From a checkpoint of a small mixture-of-experts model trained on Wikipedia: vocabulary 8192.
Below are experts of layer 8 (counted from 0) of a mixture-of-experts language model. Rows are named router (the router's row for the expert), up (a neuron's input weights, with its number) and show model dimensions 128-191. Each number is 128 + 24 x the weight over its row's rms, rounded and kept within 0 to 255.
After each expert's rows: "comes after" lists some tokens at least twice as common just before its tokens as in all text. This comes from a sample of Wikipedia text that the model never trained on. Tokens count by the router's weight.

# expert 48
router [158  90 101 150 131 161 159 144 170 119 172  78  90 157 143 132  99 165 123  88 124 155 115 123 156 120 129 146 119 169 114 145 177 138  98  90 130 112 122 131 128 131 151 132 101 148 154 141 105 121 110 155 119 133 115 159 154  98 156 132 115 106  86 111]
up0 [124 126 102 122 148 112 136 125 150 103 142  81  99 157  90 132 109 137 107 116 127 120 135 138 165 141 169 110 129 147 111 144 136 160 154 146 142 125 110 157 153 158 130 142  94 132 155 129 111 137 128 145 127 153 143  99 119  69 138 134 176 124 117 108]
comes after: " of", " in", "0", " at", "6", "4"

# expert 29
router [151 146  97 128 137 126 137 127 131 126 150 122 101 152 121 106 132 130 118  87 116 134 134 116 122 150 149 128  92 187 150 133 149 118  91 105 161 127 177 132 133 167 113  98 130  87 111 144 131  92 121 157  84 137 121 178 156 100 161 175  92 125 110 133]
up0 [107 117 154 138 134 168 155 105  97 123 141 121 138 100 116 130 139  86 144  94 100 136 184 152 128 135 130 138  85 135 105 128 124 135 104 136 173 154  98 118 171 166 125 166 159 131  98 111 143 102 129 152 102 102 137 152 108 100 157 177 112 149 165 111]
comes after: " to", " and", " he", " it", " was", " It"

# expert 126
router [131 123 121 143 163 156 165 131 162 129 142 109  85 131 157 162  98 152 117 123 102 112 123 104 165 120 112  91 116 165 111 113 173 111  95 112 135 173 144 136 136 148  88 125 140  96 115 128 142 116 117 154  78 103 103 117 156 125 129 173 108 100 130 161]
up0 [135 156 125 108 166 146 178 131 143 107 142 140 105  78  93 130 120 173 125 127 127 136 152 106 129 101 132  94  71 148 116  98 131 121 138 100 133 171 124 128 172 104 124 155 169 107 111 136  96 145 171 144  87 124 144 132 113 121 137  95 116  71  85 119]
comes after: " |", ")", "\"", ":", "%", " —"

# expert 103
router [177 123 106 108 150 152 139 133 188 115 186 143  94 164 147 171 106 148 106 108  86 161 119 144 157 151 114 133 129 158 116 143 128 105  90 127 144 129 142 108 127 138  92 131 105 113 135 133 144 127 136 165 108 131 117 149 127 137 111 169 148  96  79 124]
up0 [131 123 132 134  91 158  95 116 128 113 141 125 142 156 141 148 124 157 148 123 104 161  75  81 159 140 135 130 129 120 147 172 125 129 114  83 102 124 106 112 118 110 169 128 136  86  84 145 136 147 138 118 115 116 156  97 122 150 120 130 122 109 139 170]
comes after: " ", "1", "2", "3", "–", "4"

# expert 98
router [136 139 108 135 103 159 126 116 143 117 113 133 132 124 124 142 141 140 106  89 122 113 111 120 112 131 100 110 110 158 129 147 139 102 103 126 142 152 166 158 108 148 145 135 134 121 121 169 112  91 121 150 112 144  80 165 123  90 161 135  90 109  89 140]
up0 [100 137 130 147 115 116 128 129 133  99  86 173 103 126  85 147 123 148 107  95 144 118  61 160 130 139  81 122 118 137 103 110 123 118 143 122 129 121 174 150 102  97 102 103  95 133 147 169  98 123 150 127 112 106  68 157 159 117 129 159  91 128 140 149]
comes after: " of", ".", " to", " and", " with", " that"

# expert 4
router [144 117 128 106 142 159 160 163 131  80 181 114  88 116 139 123 107 159 134 120 123 117  81 123 113 128 122 126 108 193 150 109 151  94 117 124 137 142 143  93 117 131 137  90 105 117 142 150 106 118 105 143  63 151 129 127 157 120 168 137  88 116 137 140]
up0 [122 126 127 112  80 143 139 158 127 135 139 138  70 134 158 111  86 118 119 109 126 123 125 122  85 135 100  91 126 167 150 161 122 131 128 117 105 142 110  82 140 125 122  71 150  95 121 116 105 134  92 100 131 154 135 124 114  93 149 132  95 145 104 120]
comes after: "0", " |", "9", ",", "8", " in"

# expert 67
router [153 118 148  89 111 147 144 150 200 130 134 141 116 107 128 159 124 155 103 120 115 120 130 119 141 110  92 111 124 145 136 144 135  95  98 142 161 124 154 155 132 133 114  76 144 146 140 152 151 147 138 153 119 117  97 143 160 107 129 134 113  94 127 161]
up0 [141 139 125 134 125 101  72  96 149 110 144 103  98  84  85 168 118 156 152 143 126 112 111 115 101  93 108  91 131 153 171  99 110 194 120  99  93 143 127 176 152 163 108 110 150 108 144 105 146  85 136 127 109 109  88 131 138 131 112 133 107 133 118 180]
comes after: " |", "==", "|", ".", ":", "-"

# expert 14
router [142 108 111 118 115 160 126 140 194 135 167 128 123 119 137 139 104 149  92 103  98 142 136 124 151 100  91 147 115 128 132 166 163 103 104 117 164 115 178 141  89 121 108 113 151 129 137 169 152 132 136 181  98 119  86 132 144 113 142 139 127 120 122 126]
up0 [138  84 116  94 112 143 107 148 160 138 131 129 103 139 146 111 111 169 127 154 135 122 172 132 144  82  76 122 168 141 152 168 165 118 131 120 133 129 141 163 127 118 117 117 128 122 128  98 131 102 114 128 105 137 147  88 119 116 159 124 138  82 130 130]
comes after: " |", "|", "-", " Total", " No", "″W"

# expert 85
router [160 137 157  99 138 136 135  74 162 111 156 130 115 111 184 163 114 147 138  92 103 179 136 108 151 147 129 107 103 144 127 124 142 101  83 117 163 105 120  97 159 130 131  66 149 104 126 137 129 124 138 168 129 125 128 121 179 118 114 142 100 131 122 133]
up0 [132  80 146 139 120 111 130 119 180 145  91 155 129  64 156 140 108 176  90 122 116 177 100 108 148 101 126 164 111 137 114  59 102 130 146 130 149 129 125 125 154 156 133 116 138 147  98 167 122 176  88 140 120 139  92 137 163 138 100 162 121 133 119 128]
comes after: " |", ";", " (", "|", ":", " /"

# expert 7
router [161 131 141 104 151 159 127 156 185  97 165 124 128 151 116 139 116 158  87 111 115 123 122 150 123 101 103 105 137 182 119 139 118 108 119 134 142 152 160 112 129 129  85 110 137  92 151 145 132 116 106 162 105  94  76 121 160 130 132 170  89 120  83  87]
up0 [149 114 174 130 134 137 129 126 142 108 113 146 130 107 131 107  75 177  85  84  85 100 177 125 152 118 129 129 135 173 126 158  65  74 109 129  86 119 142  80  91 129 129 153 152  83 131 149 162 130 111 145 123 163 134 123 126 146 158  93 125 122 105 147]
comes after: " |\n", "\n", ".\n\n", ")\n", " |\n\n", ")"

# expert 65
router [162 123 133 131 151 134 149 143 137 151 160 120 114 154 153 157 128 109 126  94  96 147 123 168 112 161 136 115 103 166 115  96 146 133  92  99 126 121 153 121 146 174 126  76 137 113 110 164 138 125 101 157 100 139 102 104 164  95 158 134  89 119 136 141]
up0 [146 109  97  97 169  94 137 115 127 145 151 148 139 121 101 118 137 121 141 145 105 143  95 131 101 123  89 100 113 173  77 126  82 135 155 103 123 130 140 160  95 122 157  90 132 130 147 122 118 102 125 127 109 193 116 144 140 110 133 137 120 127 127 116]
comes after: ".", ",", " was", " It", ".\n\n", " he"

# expert 115
router [151 117 126 125 139 127 145 114 132 145 147  84 118 121 141 165 102 125  73  89 107 138 130 131 158 169 103 102 127 157  93 124 175 147 132 118 169 105 166 112 114 124 137 107 110 127 132 155 142 122 111 132  80 119 125  98 139 113 138 154  90 131 136 140]
up0 [124 138 128 126  85 112 164 129 142 114  93 144 123 137 132 159  72 148 120 115 133 147 133 128 131 168 159 139 126 103 128 132 127 120 104 132 118 109 144 103 137 113 128 105  79 102 106 166 145 133 143  95 161 151 117 108 127 130 103 119 101  75 128 108]
comes after: " of", " in", " at", " to", " for", " from"

# expert 68
router [152 168 110 140 149 152 151 108 130 133 152 101  78 150 156 132  96 134  88 108  98 137 126 151 153 145 101 141  94 150 104 121 132  75 115 109 156 147 131 127 126 194 117 135 107 117 127 132 144  94 123 135 121 117 110 125 151 128 186 138 121 131 118 100]
up0 [149 155  98 107 119 144 117 138 159 108 152 117  94 160 126 117 141 134  96 109 138 174 124 122 115 179 128 108 146  86 117  92  92  73 130 133 131 143 100 103 170 170 134 144 133 169 122 111  98 169 117 132 148 122 122 125 153 132 128 105 117 121 104 168]
comes after: "\n", " |", " |\n", "|", ")", ")\n"

# expert 38
router [127  98 116 151 133 138 190 152 147 142 181 122 108 135 155 157  78 123 105  99  94 142 130 174 121 140  97 164 124 151 130 117 129 122 123 121 151 105 148 134 107 153 136  76 137  82 149 124 101 147 126 124 107 124 122 125 133 121 162 150 100  97 122 108]
up0 [152 136 148 138 117  98 172 111 168 121 173  93 110 139 161 132  75 177 112 138 114 100 138 150 102 136 110 180 126 162 120 153 150 156 130 154 133  91 149 173  97 103 126  82 161  88 155 112 113 126 148  89 129 114  92 118 108 147 137 120 139 146 126 149]
comes after: " the", " a", " The", " his", "'s", " an"

# expert 119
router [154 146 123 113 109 171 134 141 156 113 183 143 119 160 103 163 115 133  96 131 121 116 115 166 109 133 117 125 103 146 124 149 162  95 128 111 114 113 153 123 110 139 124  94 136 143 119 137 143 131 107 179 102 139  95  94 130 100 152 137 142 102 102 104]
up0 [154 141 121 107 122 151 157 161 125  93 148 140 148 153  73 121 109 146 101  80  78 132 120 154 131 124 111 120  93 167 131 141 123  94 165  76 131 121 101 116 126 148 165  82 179 131 137 127 150 150 187  85 165 109 141 153 128 139 154  92 140 108 120 151]
comes after: " ", "1", "2", " (", "3", ".\n\n"

# expert 30
router [147 118 117  95 161 160 160 152 150 101 144 130  83 129 144 135 104 156 153 136 110  88 124 154 107 135 112 142 128 159  98 165 120 125 138 133 153 108 139 120 104 177  86 100 127 118  93 172 128 140 148 168 103 133 101  84 147 129 142 135 111 103 131 155]
up0 [114 127 118 154 123 147 135 161 119 126 135 118 124 118 139 147  85 145 116 157 132 112 110 144  95  98 162 111 160 147 101 130 136 107 154 141 169 165 149 121 129 103 106 132 138 115 125 122 149  95 116 155 128 137 150  80 108 113 160 110 132 110 142 140]
comes after: ",", ".", " the", " a", " as", " that"

# expert 112
router [148 110 139  95 128 129 173 106 135 139 151 141  89 124 150 123  81 135 120  98 117 114 127 113 106 154 102  97  91 151 141 163 176  94  95 100 114 144 163 105  99 111 131  93 111 105 123 185 116 114 105 142 110 114 102 114 159 110 158 128 101  98 133 135]
up0 [144 116  68 135 164 134 126 148 166 135 132 123 114 122 152 144 122 110 171  86 136 107 146 159 112 139  86  98 101 117 188 162 152 130 138 132 112 106 148 117 143 138 147 122  77 146 123 163 140 148  86 123 109 152 151 117 110 120 153 139  99 129 132 138]
comes after: "0", "1", "5", "4", "3", "2"

# expert 18
router [146 122 148 148 160 139 146 131 183 101 149 102 105 149 143 144 112 133 132 111  93 162 146 168 131 129 135 119  98 142 109 111 121 118  80  71 146 136 140  96 155 117 125 114 122  90 127 157 115 122 151 159  84 121 119 140 132 108 139 168 100  88  80  98]
up0 [157 129 127 102 118 102 127 119 120 115 131 124 104 156 141 140 130  66 132 120  90 168 105 121 121  99 132 135 142 133 144 160 179 148 133  99 113 149 156 159 108 128 107 121 201 101 130 144 164 125 117  99 172 136 149 103 114 138 143 147 169 120 115  79]
comes after: "1", "2", "9", "0", " ", "8"

# expert 1
router [135 147 139 115 152 159 150 152 137 107 196 129  99 169 112 158  91 139 114 101 102 116 148 164 151 107 111 134  92 177 127 129 134  86 111 134 126 126 137 124 127 150 112 144 128  98 136 135 122 121 137 160  95 150 107 147 151 109 129 153 129 118 116 111]
up0 [164 139 113 133 121 187 142 139 148 137 184  97 108 149  89 110 119  86 159 121 108 117 116 141 163  96 144 121 103 138 110  96 134 128 123 109 149 139 132  86  87 113 194 126 130 143 130 129 106 155 130 113 155  85 123 176 120 130 172 134 157 139 142  84]
comes after: "2", "1", "0", "3", "5", "4"

# expert 100
router [146 143 136 141 123 151 163 120 167 118 162 114 119 132 133 157  49 167 117 112  97 121 100 154 123 124  88 120 124 120 108 132 124 112 111 108 150 108 164 146 113 128 131 114 136  98 122 173 159 127 133 172 146 106 113 125 193 101 153 161 117 116  96 154]
up0 [136 130 125 118  98 162 140 153 111 144 129 134 108 104 144 119 125 153 118 110 100 160 104 124  94 149 110  64 116 145 172 129  87 113 119 131 139 118 102 128 157 104 108 115 191 112 155 154 163  96 138 105 160  82 118 157 178 107 145 105 123 156  89 101]
comes after: "\n", ".\n\n", " |\n", " |\n\n", ")", "%"

# expert 10
router [143 121 131 128 153 122 150 144 131 114 173 146  99 126 128 164 121 176 102 126  98 109 118  91 159 121 125 119 119 162  98 120 128 147 121  97 124 132 115 127 159 142 105 123 136 133  98 188 151 129 109 148 124 142 111 130 132 122 135 161 153 115  93 119]
up0 [138  93  90 177 106 140 129 155 167 112 108 172  81 121 123 149 124 145 106 116 124 138 115 119 158  95  58 138 126 142 122  93 121 163  94 101 104 121  99 170 159 104  96 162 165  97  95 125 134 138 135 153 123 133 146 131 136 107  88 128 134  94  96 159]
comes after: " |", ")", "\"", ";", ")\n", " –"

# expert 120
router [152 118 102 147 125 161 148 145 138 131 187 111  85 127 158 176 140 158 117 107  91 135  97 133 116 119 128 112 123 165 119  98 140 134 122  68 130 156 151 105 105 138 171 118 103 130 127 160 114 146 141 150 111 120 135  86 137 105 146 132 135 114 126 150]
up0 [114  83  90  83 108 146 144 122 135 112 138 131 133 138 104 124 116 165 113  95 107 120  95 119 121 124 140 113 141 119 137  96 140  81 101 111 118 119 156 102 116 131 181 169 143 122 120 125 121 118 113  93 134 124 139 100 124 184 160 149 133 127 153 123]
comes after: "0", "9", "1", "2", "–", "8"